From a checkpoint of a small mixture-of-experts model trained on Wikipedia.
Size: width 256, vocabulary 8192.
Experts: 16 experts in each of 7 layers, 128 clamped SwiGLU neurons an expert, 3 picks a token, a sigmoid router.
Below are experts of layer 6 (counted from 0) of a mixture-of-experts language model. Rows are named gate (a neuron's input weights, with its number), up (a neuron's input weights, with its number), down (a neuron's output weights, with its number) and show model dimensions 0-255. Each number is 200 + 20 x the weight over its row's rms, rounded and kept within 0 to 999.
Before each expert's rows: "comes before" lists some tokens at least twice as common just after its tokens as in all text; "comes after" lists some tokens at least twice as common just before its tokens as in all text. This comes from a sample of Wikipedia text that the model never trained on. Tokens count by the router's weight.

# expert 12
comes before: " |", ".", ")", "–", "|", ";"
comes after: " |", "|", "–", " (", ";", ":"
gate1,187,181,229,240,183,197,160,198,223,177,200,204,208,223,202,226,177,184,199,197,181,212,193,171,177,188,202,202,177,203,187,191,225,170,205,190,184,161,183,203,217,185,199,223,233,204,192,222,199,210,202,233,193,196,146,206,197,200,193,191,198,186,197,204,202,129,176,241,226,182,190,190,191,186,205,195,199,222,193,201,195,194,189,235,187,209,198,221,216,194,202,202,227,218,179,200,210,179,160,215,208,229,200,228,185,229,212,188,172,216,181,211,231,231,211,181,187,203,210,195,181,175,216,204,191,220,159,155,222,206,219,205,199,197,196,190,215,183,238,154,208,203,203,213,194,189,203,226,182,192,191,196,204,183,191,225,235,182,244,210,198,179,204,200,202,169,157,164,217,224,198,222,213,217,212,174,201,212,175,216,228,198,213,182,196,218,177,198,198,195,217,168,212,241,195,264,199,175,193,206,192,200,204,203,229,184,190,253,195,211,193,217,188,210,182,195,212,209,186,200,183,255,204,215,222,165,173,195,189,235,201,218,177,221,191,174,185,180,204,198,173,216,203,211,204,245,193,196,171,230,212,202,171,228,209,190
up1,205,194,201,195,206,189,184,174,198,187,210,200,222,208,191,224,198,226,209,181,201,212,170,235,161,172,171,186,151,187,202,191,189,222,201,210,208,192,154,194,195,233,226,201,194,208,207,180,228,159,182,208,181,169,236,172,214,216,209,203,214,213,191,203,206,211,199,186,159,203,206,213,232,228,249,169,182,246,193,215,194,179,186,161,205,194,185,201,232,179,182,204,179,208,224,168,168,204,183,187,240,223,198,178,207,197,206,195,240,191,181,184,202,198,179,182,184,208,236,168,196,207,192,193,188,185,187,233,190,202,195,179,189,183,230,185,169,195,180,223,174,184,202,198,208,204,207,158,174,160,191,219,199,208,200,194,171,214,255,182,171,184,207,166,199,229,191,206,184,176,181,189,184,150,205,188,214,180,215,189,193,177,215,225,192,228,229,191,195,211,188,227,224,187,203,227,214,203,172,196,193,211,202,202,187,232,187,190,204,242,162,222,214,207,202,245,173,173,196,189,198,216,194,204,170,225,223,213,178,180,204,218,206,210,210,191,205,193,199,202,210,190,194,209,240,186,180,208,217,173,156,223,198,200,221,176
down1,189,242,176,154,213,226,220,192,208,215,218,191,214,189,216,209,162,185,194,230,165,163,182,219,206,189,174,180,196,181,201,206,206,201,209,178,226,201,217,161,216,196,191,183,197,178,209,178,183,164,168,204,177,192,203,233,197,208,191,235,196,227,236,173,194,208,238,173,229,218,185,206,224,213,169,224,222,176,226,193,213,221,232,199,226,217,195,182,183,184,184,194,200,189,190,215,187,222,202,171,185,162,216,185,214,184,204,215,199,238,214,178,211,193,203,160,213,194,208,183,222,218,212,205,212,200,201,233,190,210,218,200,191,208,228,217,187,213,218,219,202,170,207,166,203,224,201,237,205,197,202,182,225,229,192,155,215,253,234,185,200,207,214,189,214,210,222,200,190,225,194,179,209,222,223,178,202,152,206,183,189,212,210,214,165,258,214,170,197,156,186,181,169,178,191,181,201,228,195,202,177,192,179,196,215,179,219,207,199,217,199,206,211,184,215,207,184,222,181,202,218,195,196,209,218,225,241,191,224,190,174,186,219,179,176,203,192,184,199,178,183,193,183,216,208,202,208,178,226,210,205,197,232,209,197,259
gate2,180,203,206,181,222,189,208,247,196,239,207,205,175,188,227,210,218,215,174,211,201,207,193,181,197,196,205,194,193,192,229,215,193,216,185,212,175,189,199,226,200,240,152,200,204,214,192,202,191,215,202,227,231,218,207,172,193,208,215,212,241,219,168,228,177,149,210,192,218,206,196,244,181,201,228,215,196,199,208,199,203,214,193,216,211,205,225,203,192,217,228,241,182,215,200,230,187,178,207,202,207,199,194,199,195,218,198,238,161,207,206,209,217,231,228,206,172,227,202,221,149,188,183,177,196,218,228,233,186,191,197,187,183,185,163,201,185,203,193,196,196,227,180,221,212,208,205,173,187,175,171,227,164,198,184,148,168,159,212,194,197,207,225,183,207,162,198,201,227,195,213,188,209,198,178,185,194,195,196,187,189,244,191,205,191,167,147,166,194,231,185,191,202,180,204,181,222,206,225,191,249,246,214,155,178,192,196,165,199,201,201,180,202,195,214,203,232,235,189,243,184,184,179,183,181,197,208,193,175,218,191,217,229,222,182,191,223,199,187,197,182,216,205,181,201,208,174,197,182,207,190,184,219,194,208,216
up2,186,188,207,199,188,157,229,188,180,181,175,206,196,215,198,155,201,214,199,187,154,202,210,227,212,167,188,188,202,199,235,171,204,195,202,208,202,189,200,164,197,196,211,205,193,202,236,187,199,195,195,211,192,200,199,222,209,241,177,187,192,216,216,220,199,185,220,174,198,162,191,183,215,217,202,217,197,231,187,223,224,196,199,200,188,229,147,197,193,165,215,197,220,222,216,192,228,207,209,191,190,217,191,193,211,210,204,246,225,196,186,198,203,198,221,179,193,160,220,179,181,187,222,175,186,206,201,167,220,200,179,191,178,199,204,200,211,192,207,204,223,205,221,189,177,175,186,202,206,161,154,228,182,189,206,192,185,183,219,142,194,173,199,216,175,218,211,238,225,206,216,225,156,210,200,193,175,205,203,204,162,216,216,189,187,154,227,193,210,166,192,193,200,179,193,182,197,206,214,187,243,204,191,173,222,206,193,247,150,245,211,209,206,248,212,194,230,181,254,202,172,202,217,200,216,209,210,169,216,200,184,176,181,187,187,231,206,195,189,205,200,218,209,232,174,218,232,178,193,213,219,235,191,205,190,212
down2,222,188,190,199,223,207,199,176,189,175,172,199,196,175,182,208,207,199,211,176,195,190,192,186,166,168,210,133,185,182,211,208,194,201,245,181,198,192,210,237,196,219,213,203,177,195,213,162,201,197,183,223,201,188,181,188,200,236,195,203,221,212,165,237,171,193,223,194,212,237,172,219,180,213,229,217,232,203,204,234,196,206,191,170,218,198,238,188,179,205,227,177,171,179,187,195,192,180,211,226,194,176,221,213,223,197,220,188,203,197,219,202,209,187,189,172,190,192,209,206,207,165,172,205,221,185,211,244,204,165,197,197,195,205,186,254,181,233,233,183,181,182,208,208,232,223,180,216,184,225,178,193,196,221,178,183,180,195,250,168,241,202,183,249,200,188,246,205,178,165,167,184,183,199,184,213,180,210,213,188,197,216,189,190,217,179,219,157,181,200,196,212,174,181,183,190,169,186,170,204,168,195,180,178,208,208,191,173,193,180,186,190,233,162,194,197,212,227,205,157,222,222,199,218,198,187,168,190,206,204,214,208,206,196,217,215,199,176,210,182,181,166,189,205,203,212,177,186,213,197,217,197,191,185,190,199

# expert 10
comes before: "|", "-", "=", "\n", "  ", "\n\n"
comes after: "\n", "  ", "=", ")", "\n\n", " 0"
gate1,199,212,209,213,214,159,246,234,217,223,202,191,216,185,212,189,198,209,182,233,210,182,209,217,243,203,194,214,195,208,205,227,197,217,226,215,204,221,205,185,184,218,197,202,194,201,186,221,195,192,221,177,186,199,170,221,205,193,184,212,188,194,188,228,226,187,248,204,199,199,228,196,200,181,207,223,167,179,226,196,200,205,176,225,154,204,204,187,236,173,179,204,179,206,199,191,214,180,213,208,204,217,221,174,166,188,225,223,193,206,199,217,197,184,218,238,173,205,179,204,193,216,209,176,221,199,219,207,200,188,133,217,226,158,212,204,186,203,202,240,183,214,212,180,239,182,225,192,182,182,205,219,248,189,188,194,242,206,167,194,214,188,207,194,198,186,210,169,208,170,207,204,178,210,219,197,201,187,187,211,201,196,184,215,169,159,201,192,208,193,194,213,192,195,225,199,186,198,144,203,155,220,218,193,228,183,217,203,208,216,181,212,192,210,214,204,200,229,191,217,200,205,207,201,209,194,223,218,176,186,280,203,189,171,257,188,230,181,222,203,218,204,209,241,179,203,164,186,180,175,178,200,204,171,197,218
up1,170,182,160,181,184,219,179,171,181,164,185,189,226,214,212,185,208,190,190,250,193,187,178,225,161,183,201,184,172,223,193,213,192,206,233,198,221,205,187,211,199,223,223,174,218,193,198,218,181,227,216,233,156,201,233,183,161,187,205,182,223,201,224,218,213,168,227,191,191,186,219,179,190,191,186,197,212,199,179,217,211,189,211,225,210,195,211,216,216,200,160,237,196,198,181,205,196,206,182,203,200,206,201,226,231,202,155,204,195,214,183,198,215,218,170,194,187,205,221,215,235,197,212,220,168,195,190,221,216,202,166,189,195,213,221,212,199,228,184,222,168,227,220,196,190,172,238,202,206,187,247,181,205,188,184,184,187,197,196,206,194,216,240,199,200,183,181,200,170,162,192,202,223,194,199,198,156,196,207,167,186,183,211,165,209,214,195,186,216,213,201,210,187,161,179,197,218,169,207,189,215,200,206,191,189,172,184,244,195,180,169,191,207,207,158,206,181,216,207,216,159,208,200,234,179,209,234,180,203,193,175,205,181,215,186,182,234,172,200,221,182,178,191,163,150,216,180,217,223,224,197,238,184,178,204,192
down1,192,211,204,212,204,178,256,173,226,187,181,209,196,216,201,167,204,191,218,216,188,190,208,158,176,182,237,218,192,203,188,190,192,176,163,200,195,180,193,240,222,198,171,213,204,215,216,203,188,203,171,226,221,212,191,206,200,185,219,158,221,165,202,184,161,186,178,220,195,241,210,218,172,194,175,194,188,173,215,228,202,198,241,214,177,185,208,221,217,182,204,224,222,234,173,212,224,192,232,206,186,208,161,227,203,204,219,218,186,191,213,249,215,207,249,184,202,194,215,213,212,187,183,237,199,224,223,217,184,186,192,237,186,207,185,220,167,212,191,197,236,189,185,172,200,200,217,197,202,190,212,200,231,220,222,213,211,221,241,177,219,203,176,174,188,181,234,168,212,187,219,165,187,187,201,209,205,184,184,232,206,220,174,186,223,226,232,204,187,215,210,219,209,213,196,200,184,228,196,196,217,174,238,186,220,219,198,191,201,210,243,233,173,222,198,223,179,163,179,213,214,191,194,214,187,186,195,210,228,213,190,185,211,161,198,192,215,215,203,187,210,203,215,242,222,190,180,203,194,199,217,243,178,214,213,188
gate2,167,204,192,187,212,142,226,240,203,216,196,211,193,188,236,209,257,165,202,219,219,226,197,211,190,193,183,208,216,184,211,193,204,195,195,186,176,205,225,207,188,229,215,233,196,225,184,214,234,171,201,214,208,233,222,183,213,199,190,224,231,181,197,195,204,199,206,249,225,193,189,173,210,187,210,235,211,208,228,174,189,214,191,196,202,183,200,186,194,206,214,201,189,230,191,211,183,208,220,228,215,206,173,235,199,188,239,182,221,176,200,169,193,191,215,191,191,229,226,224,189,203,181,240,216,180,195,173,191,203,171,188,206,161,220,203,171,178,212,209,196,223,190,234,175,222,209,229,160,164,217,232,211,198,206,214,215,183,238,214,207,209,233,181,193,190,191,210,177,218,227,182,202,172,194,232,179,202,237,189,201,203,217,242,177,181,190,213,202,190,226,199,189,253,158,221,213,189,162,185,191,213,201,181,225,200,239,197,217,176,207,190,203,175,183,177,207,210,188,198,193,187,211,195,186,214,221,200,239,224,241,191,206,172,194,172,168,193,198,199,226,192,193,213,205,180,174,190,210,201,206,196,186,223,210,161
up2,217,192,146,212,164,187,188,168,229,197,217,235,239,219,198,207,199,226,209,210,196,199,186,219,196,189,227,200,206,183,187,231,206,187,199,222,189,218,182,186,176,206,240,187,211,212,175,174,220,200,238,187,209,195,206,201,221,212,218,158,184,181,203,215,191,221,186,242,225,186,173,191,224,217,207,211,211,215,218,230,207,223,185,216,203,189,200,170,206,179,216,222,180,215,171,225,192,229,219,187,174,180,223,198,209,200,167,210,214,188,207,218,161,180,215,222,184,238,203,197,218,202,211,162,190,223,222,214,194,241,228,163,195,236,158,178,185,182,186,221,196,185,217,185,181,217,195,170,206,210,225,207,164,202,158,192,180,198,204,187,220,141,205,167,226,199,205,166,189,227,188,197,200,198,209,250,161,190,192,203,231,189,230,185,198,194,184,196,209,208,192,202,236,216,216,206,210,182,218,172,193,217,178,201,204,175,219,182,186,195,181,219,183,208,222,192,184,199,198,224,203,209,176,208,214,236,197,152,207,160,199,221,203,210,214,223,197,209,213,221,193,197,192,181,194,163,200,198,208,207,170,248,202,197,208,206
down2,228,172,222,218,194,175,178,194,233,209,178,203,173,234,158,221,189,209,223,165,189,223,194,210,216,174,207,186,227,188,219,186,179,198,213,210,198,187,221,228,204,173,202,208,199,229,183,194,223,228,219,187,221,197,185,168,171,224,201,209,202,210,188,205,197,219,186,180,195,199,171,236,183,180,211,173,170,202,196,175,230,205,147,213,170,243,176,194,225,194,209,217,230,164,212,218,189,220,205,200,189,193,220,236,209,218,196,215,206,215,196,228,229,214,206,188,203,160,191,203,193,240,180,207,212,210,207,197,206,220,209,208,199,202,216,205,207,219,247,223,256,197,163,201,227,215,212,266,185,210,209,216,208,221,215,192,198,193,187,223,219,175,212,241,224,192,197,182,199,194,219,190,229,229,179,190,186,210,171,206,169,203,210,226,218,243,221,194,200,214,203,194,198,199,209,199,191,213,227,197,180,184,173,178,182,236,231,198,233,221,174,238,219,232,196,176,196,185,156,189,233,225,177,197,207,202,195,216,206,204,193,237,208,217,213,193,208,190,192,186,195,202,206,199,182,211,206,220,177,181,241,175,183,193,209,188

# expert 14
comes before: "\n", "=", "\n\n", "  ", " The", " 0"
comes after: "=", "\n", "  ", ")", "\n\n", " ="
gate1,202,216,174,191,183,186,178,171,169,222,204,233,218,217,214,203,174,197,186,205,232,161,190,195,202,152,196,183,170,189,224,177,216,198,211,209,171,231,210,168,229,218,196,205,196,226,202,163,194,175,176,191,250,195,207,176,231,201,195,224,233,190,175,185,180,224,168,208,200,200,197,192,185,232,180,222,212,218,169,183,166,192,188,211,216,206,195,211,187,206,208,176,185,201,199,196,177,209,184,205,188,183,193,238,209,197,189,194,217,202,226,199,228,168,173,192,190,195,188,204,232,211,222,219,203,210,180,183,189,212,148,205,186,172,214,216,219,164,174,169,189,211,238,190,205,158,157,177,225,184,218,179,191,217,187,208,163,201,199,217,199,176,236,188,189,164,184,214,221,205,183,215,224,213,180,192,202,173,220,234,218,185,182,164,207,201,186,201,180,214,202,180,225,174,207,216,214,178,208,190,194,224,200,198,193,185,231,156,213,224,200,193,250,226,177,208,219,205,192,220,186,195,209,200,199,197,238,191,227,171,187,201,193,191,217,182,162,186,161,205,232,200,200,157,221,188,184,225,201,186,218,214,173,203,210,192
up1,169,227,228,176,211,178,183,200,220,199,211,213,225,204,224,198,234,174,197,203,210,207,198,176,207,187,223,220,199,207,232,249,189,228,201,201,181,166,226,213,188,214,178,202,194,165,189,238,193,211,194,208,198,207,196,210,198,196,211,204,184,161,216,221,234,174,211,188,191,151,206,215,235,212,207,196,206,154,190,207,233,186,210,195,213,199,186,196,204,211,235,227,185,201,244,205,189,178,197,192,187,197,197,179,247,200,235,196,192,178,183,241,192,194,218,205,213,202,182,197,201,200,203,205,224,194,195,223,219,221,225,194,229,183,196,188,191,219,229,214,184,198,183,188,225,210,203,223,195,202,230,227,217,216,210,214,206,168,203,219,190,232,240,226,209,184,197,157,165,194,199,251,226,219,189,213,152,208,227,182,226,231,216,224,196,216,229,191,191,219,206,224,205,228,174,220,178,219,234,200,186,198,187,210,209,223,189,222,180,220,169,181,196,213,199,219,249,196,194,241,225,218,211,236,226,227,186,208,198,189,193,207,181,206,218,166,240,182,189,207,177,191,189,237,201,194,205,213,205,203,236,185,225,207,165,188
down1,204,190,224,175,227,204,238,192,202,179,209,185,193,162,178,177,212,210,188,232,224,249,223,191,209,245,184,212,200,233,164,203,170,195,204,194,228,214,197,218,212,166,207,233,176,192,201,192,232,204,240,193,181,210,240,196,194,211,217,192,174,178,178,207,208,187,213,205,202,197,210,204,186,203,217,197,213,193,204,219,178,204,247,176,216,192,239,182,159,186,243,192,175,168,206,190,219,190,181,178,193,209,213,203,196,223,181,237,201,211,185,199,184,170,204,181,175,184,197,224,206,206,183,188,195,200,224,210,210,158,216,204,185,214,214,224,215,188,191,216,228,194,200,215,232,195,201,183,219,205,159,212,198,206,176,196,238,196,152,177,212,171,168,200,195,198,182,181,201,225,228,200,199,190,167,187,178,244,197,166,184,181,226,229,203,225,194,204,242,191,210,184,220,176,222,174,211,197,194,187,184,195,195,193,174,199,196,208,222,198,200,229,195,178,214,206,200,162,205,215,224,209,213,192,192,217,142,234,221,216,229,191,199,194,164,239,209,205,211,188,196,181,235,195,165,225,214,188,182,227,180,199,200,182,173,184
gate2,189,183,227,190,205,199,237,201,218,180,187,200,189,198,204,170,243,180,213,198,187,182,209,173,202,186,152,166,209,182,240,190,169,208,187,195,199,213,226,197,179,217,185,196,210,187,207,190,223,197,169,200,219,170,197,234,164,187,239,186,200,193,186,191,180,208,194,186,199,187,217,174,214,213,201,181,195,204,157,213,176,216,182,182,211,153,162,173,222,223,208,159,223,195,189,180,181,187,227,213,195,199,191,176,201,216,237,180,185,207,221,182,178,195,163,176,183,219,194,186,197,189,193,219,222,153,211,169,165,191,187,213,188,159,218,207,193,218,203,216,209,204,193,198,195,217,227,196,167,204,199,207,190,228,218,251,188,196,226,220,202,171,188,205,169,191,195,231,240,179,206,244,195,203,215,217,215,213,191,191,214,184,199,202,205,226,199,225,223,221,172,199,218,221,185,253,211,212,219,210,221,225,205,175,200,218,196,196,183,219,198,200,224,186,230,210,198,223,172,230,218,194,229,210,210,210,185,220,207,204,229,215,206,187,179,211,224,195,209,218,195,181,202,193,222,174,195,148,222,198,233,209,221,249,164,205
up2,227,219,250,216,166,208,212,214,220,205,239,187,198,180,206,236,175,212,202,207,198,217,147,220,178,214,227,218,212,158,218,231,194,183,221,189,194,214,181,209,196,221,188,178,205,204,229,203,201,219,216,222,204,191,181,191,210,204,206,218,221,213,200,192,221,187,202,180,214,226,148,204,220,211,183,230,205,205,195,203,194,217,189,223,192,242,225,167,195,185,170,191,204,250,190,194,214,189,207,210,231,169,206,221,215,210,182,160,158,188,194,203,191,219,220,207,199,204,223,201,195,192,197,213,242,193,197,174,210,179,208,188,218,208,216,203,217,176,214,173,204,202,160,196,196,197,169,181,212,207,196,226,233,203,212,182,179,205,230,221,217,198,207,197,171,206,223,178,234,183,215,209,197,183,205,167,207,228,228,217,188,209,236,227,241,193,224,157,180,215,169,205,210,175,190,219,159,220,188,188,194,228,203,211,205,189,223,198,192,200,228,219,166,210,191,216,227,188,211,204,188,216,220,179,224,180,207,208,194,222,193,171,231,204,184,191,166,244,166,162,219,194,217,186,181,202,177,192,160,175,223,187,211,202,225,178
down2,199,176,193,188,189,188,226,194,217,190,218,191,213,161,136,194,210,222,176,232,227,196,216,194,207,231,211,200,216,181,216,197,176,200,194,185,175,214,166,201,231,189,200,201,230,230,226,198,189,185,215,208,211,220,195,191,225,243,198,179,165,164,184,223,227,172,189,167,223,196,186,211,227,185,235,176,217,201,203,187,232,194,191,184,222,218,206,191,191,217,203,194,215,175,228,187,178,211,221,198,211,211,199,178,192,277,200,210,185,192,241,220,181,196,217,214,190,190,225,213,186,204,206,232,218,174,214,232,239,193,211,189,204,186,193,184,210,218,192,233,210,203,207,240,211,216,223,206,200,210,201,207,202,181,187,181,196,214,258,228,217,217,209,187,157,190,199,163,210,188,219,187,169,192,235,189,193,200,195,169,175,223,204,210,218,232,210,157,199,194,193,196,186,234,207,205,182,175,191,201,206,220,212,202,196,225,215,187,216,169,218,181,199,168,198,191,191,203,167,187,191,213,186,242,168,187,194,223,203,209,225,226,163,212,172,237,192,205,189,208,190,193,211,188,227,189,182,197,228,178,208,213,198,193,192,154